From a checkpoint of a small mixture-of-experts model trained on Wikipedia: a softmax router.
Below are experts of layer 2 (counted from 0) of a mixture-of-experts language model. Rows are named router (the router's row for the expert), up (a neuron's input weights, with its number) and show model dimensions 0-191. Each number is 128 + 24 x the weight over its row's rms, rounded and kept within 0 to 255.
After each expert's rows: "mostly gets" lists some tokens that are sent to it at least half of the time; "gets" lists some tokens that make up at least twice as much of what it gets as of all text. This comes from a sample of Wikipedia text that the model never trained on. Tokens count by the router's weight.

# expert 3
router [ 93 160 103 140 105 156 155 158 137 121 147 131 146 145 115 123 136 141 163 120 136 141 136 144 115 129 147 119 144 137 139 118 165  90 117 158  96 107 121 106  78 112 114 124  97 127 106 146 130 157 112 124 136 171 119 116 115 119 101 144 138 126 110 104 151 141 163 151 177 168 122 107 132 133 138 139 111 134 106 107  72 125  99 131 194 105 133 126 149 136 101 110 121 102 146 110 165  77 166 115  87 132 137 102 104 113 156 158 128 160 115 149 121 161 114 127 124 117 143  88 153 128 154 122 102 150 114 171 151  94 201 129  94 127 117  80 128 166 116 120 139  97 120  91 131 126 108 133 109  84 121 128 138 148 115 117 145 105 150 154 120 127  98 136 158 118 104 106 168 162 108 125 104 112 143 198 117 172 149 156 114 141  90  99 156 117 182 159 122 109 125 141]
up1 [121  89 172 125 129 126 121 114 110  92 138 134 134 154 158  61 108 103 119 127 125 125 158 155  99 170 138 118 151 126 144 112 152 102 108 119 119  96 107 111 143 143 101 149 135 133 167 107 113 100 152 132 138 123 119 151 120 158 146 126 157 115 122 108 118 120 145 133 142 116 113 111 131 137 171 149 119 112 163 146 165 152 162 102 150 145 136 109 155 145 129 124  99 158  86 130 146 135 134 103 149 145 106 136 143 134 107 141 144 173 117  60 187 148 103 136 122 133  98 132 144 141 153 144 187  94 113 132 168 130  94 149 156 106 133 115  91 192 131 136 126 153 183 155 137 125 137  97  95 159 124 124 134  97 119 106 127  73 146 123  85  89 117 130 155 139 121 144 143  89  86 106 135  83 133  94 137 111 123 123 144  97 144 117  87 116 104 126 161 183 106 121]
up2 [114 142  97 131 140  72 150 123 121 112 144 129 138 127 184 114 138 170 157 142 126 123 154 101 108 134 106 124 142 157  97 125 125 148 177 111 104 134 145  87 141 118 107 123 145 122 120 172 125  89 133  96 111 119 131  80 144 125 130 129 118 159 149 125 117 106  62 106 122 147 152 139 137  50 127 129 110 112 166 148 104 103 158 146 110 140 119 114 118 106 117 130  99 153 148 137 153 123 135  73 123 135 118 166 112  87 135 106 135 101 136 157 141 134 116 134 114 108 146 115 144 137 115 127  83 129 131 144 170 116  79 137 139 135 104  84  94 121 152 124 140 181 120 118 141 121  76 133 125 143 138 122 130 131 121 139  76 174 163 177 160 156 157 143 140 107 114 143 180 143 123 158 118 146 132 107 125 157 140 126 126 186 103 147 114 105 100 158 109 151  84 115]
up3 [146  71 127 102 130 160  87 112 136 100 130  98 136 107 116  91 156 136  95 105 124 122 127  56 137 104 129  88 101 101 129 123 118 110 133 105 126 113 143 155 178  91 127 149 147 133  99 149 131 126 100 124 107 147  75 137 124 128 128 129 144 170 143 140 173 175 147 108  97  83 137 141 139 165 182 110 104 149 156 144 100 113 147  91 132 151 114  90 137 120 140 109 146 130 109 147 108 181 138  92 148 128 148 154  97 103 140 119 168 131 159 111 109 114 106 125 133 136 115 141  99 134 142 147 134 169 141 102 147 108 153 110  89 166 143  87 140 149 154 116  84 143 152 131 131 144 111 150 120 165 111 152 132 148  89 135 118 107 114 201 152 175 133 111 111 149 124 131 111 111 128 122 106 118 134 130 139 146 159 130 166 155 128 112 137 132 159 109  97 138  97 158]
up4 [160 148 134 127  96 145 125 100 135 134  80 125 126 126 103 141 130 137  85 144 108 144 108 111 138 134  98  81  98 145 134 110 150 109 132 119 126 158 117 136 104 117 123 179 108 134 130 110 124 122 117 166 149 140 184 158 115 141 135 145 140 118 161 104 113 117 129 117 145 150 160 194 155 118 159 166 136 124  82 174 131 155 122 142 137  96 148 108 130 111 127 172 132 157 111 103 118 151 131 132 129 142 150 146 133 152 128 132 147 164  90 115  89 131 135 139  94 125 141  99 130 165 126 113  83 111 114  97 152 159 148 142 138  97 141 136 140 136 153 107  52 146 112 127 137  92 144 175 122 124 100 143 122  93 158 125 129 114 148 123  93 152 102 112 147  74  89  83 127 102 161 141 163  79 104 121 134 154 101 126 142 110  96 101 171 128 168 146 156  95 145  99]
up5 [159  96 155 138 120 131  84 122 149 153  97 120 110  92 114 166 145  92 117 148 147 132 108 107 128 113 140 126  98 203 171  93 148 162 130 145 154  74 151 124  75 109 158 132 127 145 103 136 114 125 130 157 140 128 101 139 157 116 130 140 119 160 148  88 112 105 100  98 134 111  81 148 117 109 145 134 145 154 131 164 101 171 129 127 136 102 149  85 141 128 145 124 136 110 120 101 122 106 118 108 122 106 112 113 123 140 136 146 117 153 125  60  62 165 120 158 154 153  96 105 131  97 143 106 119 139 165 123 162 115 149 110 117 170 138 118 125 152 132 137 147 130 116 132 127 113 106 147 153 145 148 143 121 113  68 155 108 112  96 149 131 109 127 137 159  87 115 154 101 111 113 129 133 141 156 172 143  67 113 135 133 125 133 128 173 123 128 158 125 124 135 183]
mostly gets: " to", " was", " he", " is", " were", " had"
gets: " was", " and", " is", " to", " he", " were"

# expert 1
router [132 137 157 103  97  88 118 153 131 129  90  99 121 147 126 128 138 116 211 190 102 181 154 131 157 102 169 108 119 126 126 123 155 133 108 110 146 135 121 157 136 154 137 150 146 158 124 150 139 142 126 135 122  84 137 130 168 119  91  95 105 136 147 166  90 135 148 111 146 143 111 125 148 133  66  73  90 100 105 132  92 118 135 126 130 131 140 139  74 127 122 138 118 138 136 105 108 108 139 123 150 107 130 157 101 101 115 116 112 116 128  99  96 156 144 127 140 161 123 165 108 102 144 184 186 125 153  94 166  89 134 130 122 133 141  87 153 148 106 108 104  80 157 120 111 159 164 153 122 109 132 164 126 129 106 125 146  70 151 143 132 106 132 141 163 141 111 134 121 122 120 104 117 114 158 109 117 122  86  90 134 103 137 119 122 143 127 109 114 149 125 113]
up8 [160  75 143  90  95 115 119 122  96 151 102 123 140 104  78 140 118 186 104 140  94 138 158 116 130  90 100 152  87 124  93 120 145 148 138 140 138 129 115 125 142  99 135 100 155 175 124 150 113 113 138 112 126 117 127 125 133 128 140 122 168 135 127 148 132 109 124 102 109 111  83 129 141 105 106 129 114 145 132 107 117 122 137 127 121 118  80 108 124 111 154  79 113 144 140 132 134 114 115 145 110 142 134 170 109 157 124 184 158 141 160 102 183 103 117 140 110 109 172 113 124  65 188 144 121 151 106 169 144 156 126 141 116 104 146 124 149 107 117 126 117 145 125 139  97 135 133 104 169 118 139 142 105 149 134 102 136 162 142 131 127  91 172 132 140 174 127 129 152 148 161 109 117 184 119 122 163 161 117 200 111 119 148 158 143  92 120 112 157 129  98  98]
up9 [164 173 118 160 112  99 124 169  66 124 137 114 109 132 144  94 157 135 119 129 147 152 110 116 114 121 114 120 180 128 120 118 117 128 151  77 149 125 143 139 166 106 124 138 120 134 150  99 153 139 163 131 142 106 106 119 133 102 119 139 110 129 117 152 124 142 134 160 138 123 154  95 147  93 139 175 126 112 127 148 134 132 137 110 139 140 125 102  85 162 132 146 113 153 151 151 154 135 161  91 104 148 150 108 138 113  97 111 143  82 109  91 164 173  90 105  89 153 138 206 123 138 132 108 128 162 115 143 117 116 117 155  83  97 105 117 131 142 106 130  90 115 147 127 126 151  68 111 118 146 120 137 114 142 163  97 119 124 100  97  95 124 134 109 181 201 108 106 144  96 157 142  97 127 116 110 110 113 113 121 129 139 107 146 170 162 115 113 119 129 126 175]
up10 [119 192 187 139  97 102  99 151 121 143 100 146 157 121 111 115 133 147 160 142 164 141 129  96 137 128 124 120 136 158  75 143 175 169 105 140 144 110 140 120 127 151 109 109 155 122 103  80 144 127 129 123 117 156 114 133 128 145 119 154  88 106 155 125 142  79 113 127  95 140 123 132 143 143 121 132  78 164 142 153 138  92 145 134 109 131 147 117 100 130  68 163 133 131  96 157 141 124 123 164 141 113 142 128 145 131 110 143 134 172  87 156 148 125 124 193 101 133 134 135 118  76 126 126 157 108 144 110 139  97 113 123  88  83 128 104 112 157 135 140  85 152 144 147 113 167 156 140 113 139 154 121 143 110 156 115 123  87  99 121 138 100 111 159 152 136 128 171 145  88 124 119 135 148 141 128 167 103 101  67  95 148 113 141 109 146  91 143 116 106 117 135]
up11 [167 141 159 123 114 120 170 113 172 123  93 122 103 146 171 134 117 167 140 130 106 149 117  97 112 120 114 108 133 117 162 126 110 121 151 102 146 123 102 106 150 145  82 152 136 149 144 175 137 102 125 110 117 135 114 159 169 166 134 150 123 136 161 130 129  82 114 141 116  73  85 117  99 132 148 191 124 129 151 126 101 135 112 101 184 150 155 112 118 128 109 120 128 117  96 139 152 119  77 116 137 165 120 151 150 154  74 123 123 127 144 139 101 149 131 155 162 124  97 130 100 158  82 119 139 144 126 144 128 130  90 146 111 114 125  99  92 185 162 117 133 123 134 122 133  94 125 120 121 142 149 126  94 115  70 120 133 125  91 152 119 145  83 136 147 163 144  96 158 148 115 118 107  91 136 115 150 104 110 171 162 158 129 105 161 107  96 148 122 149 113  99]
up12 [156 157 138 109 132  93 157  85 101 128 118 135 139 124 105 135  98 143 121 181 152 108 124 130 102 117 109 129 140 143 110 122 107 128 128 140 137  87 157  99 110 138 148 141  81 118 102 135 110  76  86 167 123 133 138 122 119 143 126 142 154 146 123  84 173 109  99 123 112 184 130 150 119 105 125 119 112 151 105 134 134 101 120  71 109 153 146  94 182 134 126 126 115 165 189 151 136 124 155 165 102 104 150 133 136 132 180 121 157 151 127 163  97  91 111 123 127 104  64 112 161 160 121 117 116 157 115 167  96 159  99 131 118 100 144 143  91 140 163 130 124 190 127 112 126 143 121 110  99 128 111 141 153 164 136 106 154  88 138 144  90 118 102 144  99 122 139 151 147 112 114 122  88 142 141 105 130 150  93 152 157 139 144 126 160 115 113 112 144 134 144 101]
mostly gets: " New", " U", " A", " Black", " One", " East"
gets: " a", "-", " A", " N", "ian", " H"

# expert 15
router [138 147 107 129 104 119 117 137 143 136 148 109 126 119 147 134 137 117 103 178 122 130 136 123 160 165 130 101 109 124  78 102 129 101  80  92 101 143 130 145  96 128 135 135 105 117 141  94 137 172 138  87 123 120 140 126 124 125  99  96 126 158 159 117 145 162 133 111  97  77 131 134 187 163 162 155  88 137 130 162 135  75 122 106 138 135  79 142 106  74  95 128 126 169 103 174 122 142 118 111 149 103 108 142 129 134 122 169 123 143 121 147 122 126 116 152 153 114 135 140 138  97 127 150 148 109 115 158 179 113 132 171 139 155 117 127 147 138 103 110 165 107 105 120  84 130 116  96 120 122 118 186 127 134 181 136 128 131 137 115 131 130 139 109 152 148  77 172  98 154  91 138 152 129 131 119  91  93 139  98 162 115 134 141 132  92 189 109  99 105 127 145]
up0 [102 171  81 121 125 166 160 129 120 135 119 119 141 148  93 115 106 127 140 171  84 139 171 114 136 145 137  84 123 118  96 132 145 180 127 128 128 125 126 119 150 113 117 116 130 136 120 161  89 128 160 167 135 108 105 126 112  95 112 145  63 121 109  60 181 178 149  80 148 150 117 150 105 153 131 125 178 112 141 124 115 207 159 106 114 135 133 150 130 125 125 140 162 153 129 133 139 141 130 113 137 102 165 118 132 144 127 138 125 122 131  83 171 151 103 142 126 128 145 181 115 122  95 118  92  95 149 120 107 150 141 145 134  92 104 110 108 121 100 129 103 128 161 122 101  92 121 145 111  92 102 129 116  86 174 110 121 146 153 116 122 149 104 109 153 141 111 158 133 131 112 150 144 168 132 156 126 145 147 173 103 135 130 142 130 124  86 129 135 134 104 135]
up1 [132 127 148  81 146 151 143 159  81 154 156  98 136 117 115 118 126 124 174  97  72 121 128 125 137 107  99 114  92 123 149 141  89 109 137  93 133 104 146 140 160  69 209 140 146  94 112 116  83 110 107 125 129 118 124 119 172 148 127 180 160 140 101 125 147 147  86 118 151 117 151 139 124 131 114 123 142 138 118 152 181 124  89 139  91 136 113 147 160 123 115 147 127 150  87 150 153  97 135 126 156 133 125 140 122 138 159  96 141 151 153 120 131 126 135 115 116 122  88  71 123 148  98 146 125 127 135 105 124 139 180  90 104 115 111 130 164 106 146 140 103 110 137 137 131 127 119 157 122 148 140 105 139  78 148 164 166 108 127 144  99 148 166 101 114 141 109 111 116 111 137 119  92 169  78 157 113 133 169 128 137 125 115 138 124 169 144 112 148 150 135 144]
up2 [133 148 145 125 116 104 144  94 140 113 134 173 150  73  97 134 129 136  80 133 125 138 159 159  91 143 177 103 151 165 156 124 161 140 143 134  86 160 148 123  97 122 101 113  80 113 135 131 104 139 123 110 138 162 112 104 162 137 113 170 129 111 110 148 111 102 121 104 130 134 112 142 107 113 134 104 105 139 148 163 117 135 133 114 144 113 111 168 128 104  99  72 136 136 132  93 111 109 157 135 128 169 103 164 133 148 143 155 126 116  84 130 129 145 103 122 183 145  63 153 129 125  95 160 140 108 107 112 150 126 166 141 103  78 163 134 127 126 131 144 101 124 141 145 105 101 138  56 113 113 126 192 145 147 148 125 180 123 143 124 119 137 122 124 167 136 142 119  88 137 151 100 135 161  95 139 128  92 151 102 145 132 138 166 152 141 125 144 104 155 122 114]
up3 [120 126 133 139 154  36 129 121  87 175 113 131 138 123 124  98 129 130 113 105 121 138 126 137 152 123  89 151 109 177 139 116 118 176 153 101 169 154 169  91 141 112 163 117 105 164 149 124 157 110 131 124 143 128 116 109 108 114 138 143 140  96 133 140 125 123 167 111 124 125  72 134 129  93 119 150 179 117 138  93 140 133 129 112  83 133 108  87 134 160 119  88  85 133 129 161 118 101 145 118 157 154 115 110 116 168 130 127 158 112 130 124 180 136 140 118  93 165 132 149 144 138 108  98 124 128 109 127 120 138 143 151 161 195 154 122 105 115 124 123 146  99 119  96 151 141  80 152 139 119 108 106 148 112 112 133 127 153 123 134  63 143 120 136 126 108 140 101 112 199 145 120 124 106 102 160 141 119 101 129 128 121 156 178 154 111 119 126 147 114 134 113]
up4 [ 94 123 144 132 172 100 107 126 126 111 167 154 136 144 128 101 141 160 117  87 136 144 114 133 141 161 111 150 113 134 112 140 111 168 144  85 105 137 136 118  94  88 116 144 110  96 151 143 130 127  84 164 163  96 113 111 135 152 162 153 143 154 118 121 144 136 134 142  89 113 166 155 107 170  86  86 130 113  89 133 161 161 108 144 130 129 135 126 124 133 151  97  77 123  90 146 182  91 155 138 109 169 131 110 106 130 119 145  80 118 121 111 168 127 143  97 138 136 119 123  95 126 148 104 150 153  85 110 118 133 171 138 134 115 166 154 152 136 123 140  91 152 176 109 101 113 116 145 135 134 165 185 124 147  86 111 123 129 144 135  77  98 149 155 132 137 122  87 147  89 132  94 120 149 102 147 131  71 104 140 137 130 162 147 119 145 122 136 130 132 102 127]
mostly gets: "i", "y", "a", "o", "h", "u"
gets: "a", "i", "o", "u", "as", "os"

# expert 21
router [151 158 100 133  95 154 149  75 135  95  80 101 103 131 134 109 120 140 158  94 117 126 120 124 122  93 148 125 152  90 129  96 132 115 137 145 155 111 128 115 138 111 164 138 119 127 123 160 132 127 143 104 139 140 129 126 141 113 135 112  58 105 104 142 102 135 120 147  89 131 146 149 150 131 131 141 139  98 140  89 124 120 113 126 157 112 146 141 150 165 134 147 122  96 125 103 134 111 110  95 103 134 171 148 138  90 175  94 117  96 131 100 117 151 141  90 137 156 131 123 139  88 141 162 145 132 106 143 174 142  87 162 157  84 153 127 113 141 118 158 127  98 173 121 184 140 140 172 157 121 114 124 137 130 126 134 108  70 100 144 144 136  81 144 167 139 109  97 163 124 166 144 131 103 140 157 133  94 110 192 116 144 163 109 133 167 140 160 142 144 101 100]
up1 [121 129 110  96 105 168 128 163 124 162 124 140 130 159  92 164 153 157 157 150 167 138 103 161 170 141 132  89 120 143 104 116 102 124  98 118 136 120  97 104 100 130  93 168 130  77  75 123 161 110 154 122 153 148 113 149 162  77 140 159 147 113 144 127 135 104  81 136  89 110 135 130 140 148 153 123 164 126 120  93  97 163 126 109 105 137 120  82 156 139 134 148 146 145 122  99  94 172 150 148 153  88 154 147 125  95 157 172 152 100  93 126 151 149 139 116 102 136 113 137 132 100 121  80  56 154 157 115 136 115 133 130 121 104 123 122 157 111 147 106 154 160  81 123 107 103 107 129 179 143 114 154 129 146 126 140 150 122 139 139 122 107 140 128  92 126 133 134 109  94 133 122 149 125 104 105 160 138 134 112 112 110 151 142 180 115 155 140 127 115 109 138]
up2 [124 122 115 132 138 121 128 167  96 107 166 119 144 113 102 113 164 145  94 103 159 184 112 146 124 116 112 105  85 122 116 124 114 115 129  92 136 122 124 145 118 146 137 143 121 125 112 105 121 123 178 113  75 145  85 143 158 167 124  74 141  97 147 161 107 146  78 179 145 164 116  92 137  82 167 158 103 135 156 123 122 156 126 132 152 125 117 139 140 130 137 132  98 157 126 128 103 160 178 141 131 107 106 124 148 123 146 127 146 125 123 197 138 108 104 139  79 150 175 112  81 130 125 154 143  83 146 142  63  97 145 119 112 135 119 158 134  98 121 140 164 163 129  90 148 125  93 136 130 159 130 139 116 122 156 120 116 103 121 126 103 155 152 133 147 166  97 157 143 144 130 127 112 132 142  98 130 133 125 106 103 130 110 119 151 103 147 143 120 113  71 152]
up3 [136 106 134 187 149 167 162 156 160 104  99 126  91 120 170 139  86 154 123 135 154  87 134 126 121 162  92 105 129  97 144 124 109 125 161 139 108 120 118 137 163  99 121 156 148 110 116  99 140 139 128  94 173 155 125 153 135 167 140 126 138 136 121 132 111 130 134 166 140 134 131 151  92 106  69 137 127 179 107 118 104 120  87 117 143  73 165  97 146 135 118 151 127 133 127 169 144 163  94 140 143 149 136 130 169 130 158 149 153 132 118 137 142 179 170 105  97 102 158 155 159 145  99 118  97 126 156 116 118 126 113 116 122 140  94 137 116 153 110 113 132 121 103 127 146 106 139 126 102 142  84 146 107 135 177 125 126 114 115 118 106 126 131 138 133 143 134 162 155  93  95  93 155  98 102 108  81  93 121 126 124  80 157 101 114 167 135 138 102 125 118  78]
up4 [134  96 138 102 102 147 117 121 142 115 138 128 132 165 195 144 102 157 115 138 176 156 144 165 125 110 117  98 154 125 146 114 101 121 160 106  99 111 133 109 107 125 104 156 120 114  83 109 141 143 130 162 111 115 136 106 168 153 129 106 129 120 138 127  81 113 119 149 141 154 160 127 149 122 153 160 155 114 136 120 115  95 124 132 178  94 146 145 184 145 146 131 117 142 104 115 141 152 129 139  57  95 120  98 167 138 155 160  96 105 122 104 135 129 143 133 163 131 113 108 139 159  94 119  73 143 135 135 123 129 139 110 112 131 166 113 119 128 130  90 115 144 125 142 134 143 103 123 133 123 110  83 162 120 145 129 120 121 122 115  81 154 181 124  85  90 108 142 131 106 154 122 150 124 121 150 155  96 188 138 160 107  87 163 131 117 133  54 127 105 111 155]
up5 [140 156 132 114 116 144 127 131 171 119  87 102 153 110 115 104 112 178  87 106 114 100 112 110 145  94 180 111 138 179 147 142 166 100 176 103 138 114 155 115 147 130 124 163 174 103 131 143 129 110 125 106 146 160 130 116 118 119 149  89  97 102 113 127 129  91  95 143 131 112 156 152 141 100 143 135  95 131 151 141 137 147 117 164 143 124 176 119  68 142 104 145 145 102  89 127 132 139  85 101  94  85 143 134 122 134 111 144 173 133 148 108 168 144 140 121 117 115 194 103 155  94 114 122 106 137 160 111  94 126 100 128 153 123 109 146 116 110 142 146 148 129  82 141 123 110 164 128 157 118 147 172 114 114 150 134 156 162 101 118 129 126  94 100 112 122 136 175 115  91 145 145 154 121 102 130 130  89 107  96 117 104 160 147 145 105 161 117 126 147 154 117]
mostly gets: "'s", " a", " his", " an", " her", " their"
gets: " a", "'s", " the", " his", " an", " their"

# expert 31
router [141  91 125 146 120 149 134 119  89 137 115 126 128  84  98 139 135 135 145 136 104 144 144 148  94 121 100 120 160 163 112 138 134 159  72 126  76  82 103 168 130 115 147 128  88 146 116 117 123  86 156 137 106 151  47 131 127 108 155 143 144 152 113 121  70 145 133 150 138 142 116  98  92 101  95 143 143  85 110 149 115 165 168 151 106 104 128 132 119 170 171 116 133 122 132 152 106  97  99 132 108 137 136  63 104 109 162 107 126 136 125 105 129 152 144 150 146 137 104 137  91 146 145 136 146 157 125 154 125 114 186 132 126 129 122 104 159 151 132 124 122 136 118 141 103 121 117 162 136  92 139 124 158 116 139 154 118 146 155  85 169 147 117 147 128 120 128 131 116  78 130  77 121  97 126 147 120 121 169 193 139 143 120 128 138 155 124 142 119 137  93 141]
up9 [116 124 138  75 141 118 154  87 132 109 148 119 118 163  99  77 123 127 130 149  95  92 190 119 111 133 130 121 140 106  95 140 154  90  88 118 112 168 162 138  95 143 135  97 130 126 134 130  97 122 134 100 144 166 109 153 129 116 109 144 145 113 107 121 132 133 114  95 117 100 115  89 131 141 151  90 112 112 111 175 132 126 171 100 167 102 148 113 137 130 132 126 155 108 177 128 139 114 147 132 152 131 155  99 124 171  78 153 149 173 123 126 101 129 131 132 125 121 129 100 139 145  67 130 128 167 137  94 105 108 101 106 103 128 123 133 194 144 158 128 153 152 134 107 156  94 142 160 139 159 143 168 139  85 114 133 140 119 108 153 153 101 134  97 147 149 176 192  82 149 125 127 137 142 125 130 119 121 107 121  79 117 149 156 152 122 137 137 131 150 139 122]
up10 [147  88 141  95 147 122 112  98 103 124 129 124 118 146 129  98 109 115 126 128 162  74 154 167 173 131 159 126 108 134 139 145 160 180 102 131  84 132 179 133 131 103 135 111  95 156 135 135 157 128 148 132 164 123  82 131 137 118 142 126 118 149 104 155 125 148 140 117 175 138 166 116 122 141  98 132 120 127 127 107 115 127 170 149 159 158 129 131 118 136 110  84  90 129 123 150 111 106 126 133 107 159 218 129 103  71 126 164 102 144  89  96 147  98 119 121 134  91 121 109 105 159 135 155 127 124  97 100  79 129 120 114 112 109 178 124 163 151 136 133 110 103 130 145 110 109 117 130 134 155 120 162 158 134 158 146 139 128 102 124 162 136 135 107 139 142  78 157 129 110 113 103 124 118  94 114 160 133 156 147 142  87 107 103 113 115 133  97 179 156  96 124]
up11 [144 120 131 134 104 132 124 125 108 139 117 171 128  93 107 168 134 138 162 159 175 101 126 169 113  96 204 120  93 146 136 115 138 149 133 148 152 126 144 138 102 116 109  94 116 191 158 115 101 110 161 125 107 126 114 104 160 103 149 107 149 123 144 115 117 161 136 126 168 124 145  77 142 146 118 104 153 169 129 161  89 149 115 154 129 140 125 101 139 153 132 110 110 130 101 105  90 165 142 112  97  92 189 102 156 121  93 134 113 124  82 102 128 123 101 102 118  99 145 116 150 120 152 134 181 112 125 119  92  93 107 139 139 121 130 136 124 118 137 129  89 142  89 171 136  95 121 124 187 137 151 140 135 123  88 142 156 123 123 109 144 137 142 159 128 132  85 162 159 117 118 138 126 156  97 150 142 137 117  96 121 126  88 122 127 120 154 106  93 165 130 106]
up12 [129 137 138 109 120 140 103 156 129 120 109  98 110 126 125 126 149 131 150 110 124 104 122  71 170 101 157 132  96 130 137 127  99 161 126 143  85  87  95 104 161 126 135 133 114 113 115 154  92  86 131  79 157 128  95 121 144 145 173 169 144  98 173 157 119 134  91 112 125 152 132 159 115 119 155 135 166 119 120  96 171 128 141 135  97 117  96 147 133 144 144 138 122 109 114 125 128 169 159 126 122 134 134 136 130 160 150 151 158 122 114 143 100 150 204  93 144 124 113 109 116  98 121  98  76 153 134  77 135 163 104  85  98 110 138 133 137 165 139 165 106 143 123 114 158 122 110 131 122 116 142 182 124 139 113 120 171 138  95 152 140 104 141 174 137  85 146 134  89 135 119 159 128 106 116 107 125 129 129 110 115  74 151 178 131 146 165 108 147 134 133 120]
up13 [137 110  91 123 117 123 127 111 152  93 101 105 119 156 156 150 172 106 113 123 132 173 123 153 118 144 120 101 184 133 103 119 144 126 105 153 165 146 119 142 112  93 125 121 101 151 132 101 114 112 109 150 100 167 114 134  99 101 101 141 120 138 115 131 132 137 123  97 136 102 132 129 123 152 125 129  95 154 172 150 126 143 123 131 146 159 124 126 144  74 146  87  91 131 130  86 134 100 135 100 127 163 154 124 156 104 128 144 148 158 146 140 133 189 130 127 163 147 111 125 109 151 141  56 129 138 157 113  93 108 162 107  91 159 100 130 158 159 123 109 123 120 142 126 152 123 160 129  96 150 106 111 139 181  90 127  89 165 135 150 200  79 123 123 119 144 102 112 108 108 129 153 113 113 175 110 149 107  96 112 113 135 139  92 149 140 131 133  76 164 143 119]
mostly gets: " was", " =\n\n", "=", " is", "==\n\n", " first"
gets: " was", " =\n\n", "=", ":", " is", "\n\n"

# expert 24
router [148 113 113 106 115 134 129 137 147 141 134  86 148 164 158 141 150 121 124 143 101 128 133 102 126 116  92 136 151 157 121 140 137 116 119 137  75 134 176 142  95 142 113 115 129 150  71  99  98 112 104 100  99 138 152 169 158 128 154 113  94 141 139 141 144 133 140 154 161 145 147 121 133 136 154 147  81  89 121  94 126 132  96 131 102 127 126 120  91 139 139 146 135 140 111 127 130 142 147 127 151 156  71 128 128 121 131 120 134 151 103 200 133 156  94  84 128 104 149  87 125 128 109 121 120 157 130 140 160 100  82 174 169 133 153 139 143 160 129  88 145 112 124 117 114 129 115 134 116 103 134  97 137  83  93 101 131 142 121 139 117 111  78 134 180  94 131 136 140 122 134 133 121 174 180 185 116 123  51 132 108 146 113 145 113  94 145 115 144 141 111 157]
up1 [138 133 106 106 129 128 162 121 151 163 127 131 134 101  92 138 131 132 126 161 138  73 159  79 115 153 153 133  97 163 106 152 130 174 125 140 121  78 110 134 182 152 134 110 135 118 105 109 127 113 160  72 105 146 151  98 153 132 143 127  87 146  98 107 131 142 135 145 149 150 122 128 122 122 173  84 103 117 120 103 136 106 124 123 101 142 132 114 124 121 133 148 148 125  94 161 156 155 107 130 110 108 158 105 143  88  91 137 104 116 126 142 181 164  90 140 107 168 146 147  90 122  95 150 144 144 154 131 111 123  74 113 131 114 101 157  84  83 117 151 144 148  92 131 137  99 121 153 135  75 160 171 164 134 157 108 122 140 140 131 129 116  97 130 152  94 156 141 136 178  98 149 144 144 159 129 140 153  87 133 168 102 122 114  98 141 148 135 118 151 116 131]
up2 [135  58 162  83 128 147 158 125 110 130 110 169 127  49  95 123 119 165  96 106 138 106 141 127 125 170 136 111 138 127 135 128 139 154  97 124 153 126 110 130 108 105 106 135 140 116 164 117 132 108 170 130 135 133 151 121 140 130 142 172 103 134 146 147 150 140 121  77 116  87  93 146 113 106 158 129 139 156 131 113 134 109 164 187 131 107 156 103  99 146  92 100 136 132 156 102 149 156 124 134 120 101 118 135 131 121 145 104 166  87 116 156 153 129 121 130 147 124  94 116 136 108 104 167 113  93 124 131 129 139 137 188 130  91 104 125 159 129 153  86 110 130  57 159 168 134 152 156 125  85 162 122 140 146 112 117 142 146 154 128 111  81 124 130 109 147 129 152 135 109 127 142 170 119 113 169 124 123 115 128 130 146  93 105  95 103 173 134 114 123 143 124]
up3 [152 131 136 136 179  98 164 104 126 146 135 118 123 124 104 143 179 107 103 151  94 125 100 100 149 102 102 112 163 149 150 109 138 167 126 119 196 145 132 136 126 141 143 146 127  91 153 108  86 175 130 139 125 116 139 118 143 128 125 139 122  57 106  70 123 137 111 122 127 143 123 132 152 100 113 127 115 174  83 114  97 141 131 106 138 141 116  88 110 162  83 134 158 132 104 116 176 101 110  96 118 129 103 154 167 105 161 134 170 162 125 137  81 110 124 122 112 132 130 143 109 127  99 118 138 133  90 105 120 110 152 133 114 118 164 123 145 114 173  89 156  93  81  92 108 133 146 152 106 105 155 136 159 117 187 139 133 134 158 122 116 123 133 142 119 157 101 118 144 161 112 154 166 155 135 119 131 172 119 140 121 110 120 146 112 148 116 115 148 102 151 100]
up4 [143 160 140 117 101 115 106 134 133 153 140  97 147 142 100 120  95 108 116 122 172 134 127 112 170 140 110 116 142 154 141 132 132 161 135 116 120 155 133 114 148 122 128 111 108 126 107 106 115  84 158 139 136 162 140 110 151  89 158 130 105 125 172  70 100 130 106 120 115 113 155 112 152  96 163 188 114 177  86 170 100  98 125 151 110 123 118 117 135 130 114 122 103 137 111 141  94 157 114 137 109 119 133 120 102 153 133 154 125 155 170 132 147  97  70 181 139 118 134 109 117  85 126 118 143 118 105  98 118 125 123  91  72 120 149 142 139 158 119 124 124 112 177 171 131 125 162 143 117 125 153 148 102 113 113 161 113 122 158 126  86 143 114 153 107  96  85 122 138 135 115 142 167 121 172 143  57  97 108 153 141 127 149 119 109 106 137 154 132 185 139 151]
up5 [132 163 100 114 153 109 168 138 159 131 122 170 177 121 129 128 131 134 129  98 152 136 121 111 159 142 120 149 108 115 145  96 138 104 110 143 133  90 189  85 122 119  96 146  99 124 131 155 128  94 129 147  88 153 103 135 134 159  76 112 116 109 165 130 175 137 112 124 151 123 100 135 134 133 130 116  92 154 136 132 117 118 127 140 108 147 172  70 154 123  88  88 118 129 125 105 110 124 119 147 149 139 105 110 119 135 145 130 157 128 120 136 158 138 131 111 106 142 153 100 112 174 122 135 132 145 131 138  98 138  97 149 155 121 159 139 125 181 173  91 103 145 104 161 126  76 147 137 148 111 157 172 144 110 136  98 101 156  94 133 184 133 165 117 143 109 115 154 149 147 142 114 121 117 145 152 133  91  90 154 123  87 114 136  77  71 109 114  96 145 137  97]
mostly gets: "ually", "ly", "72", " instead", "ently"
gets: ",", ")", " the", "ly", " and", " to"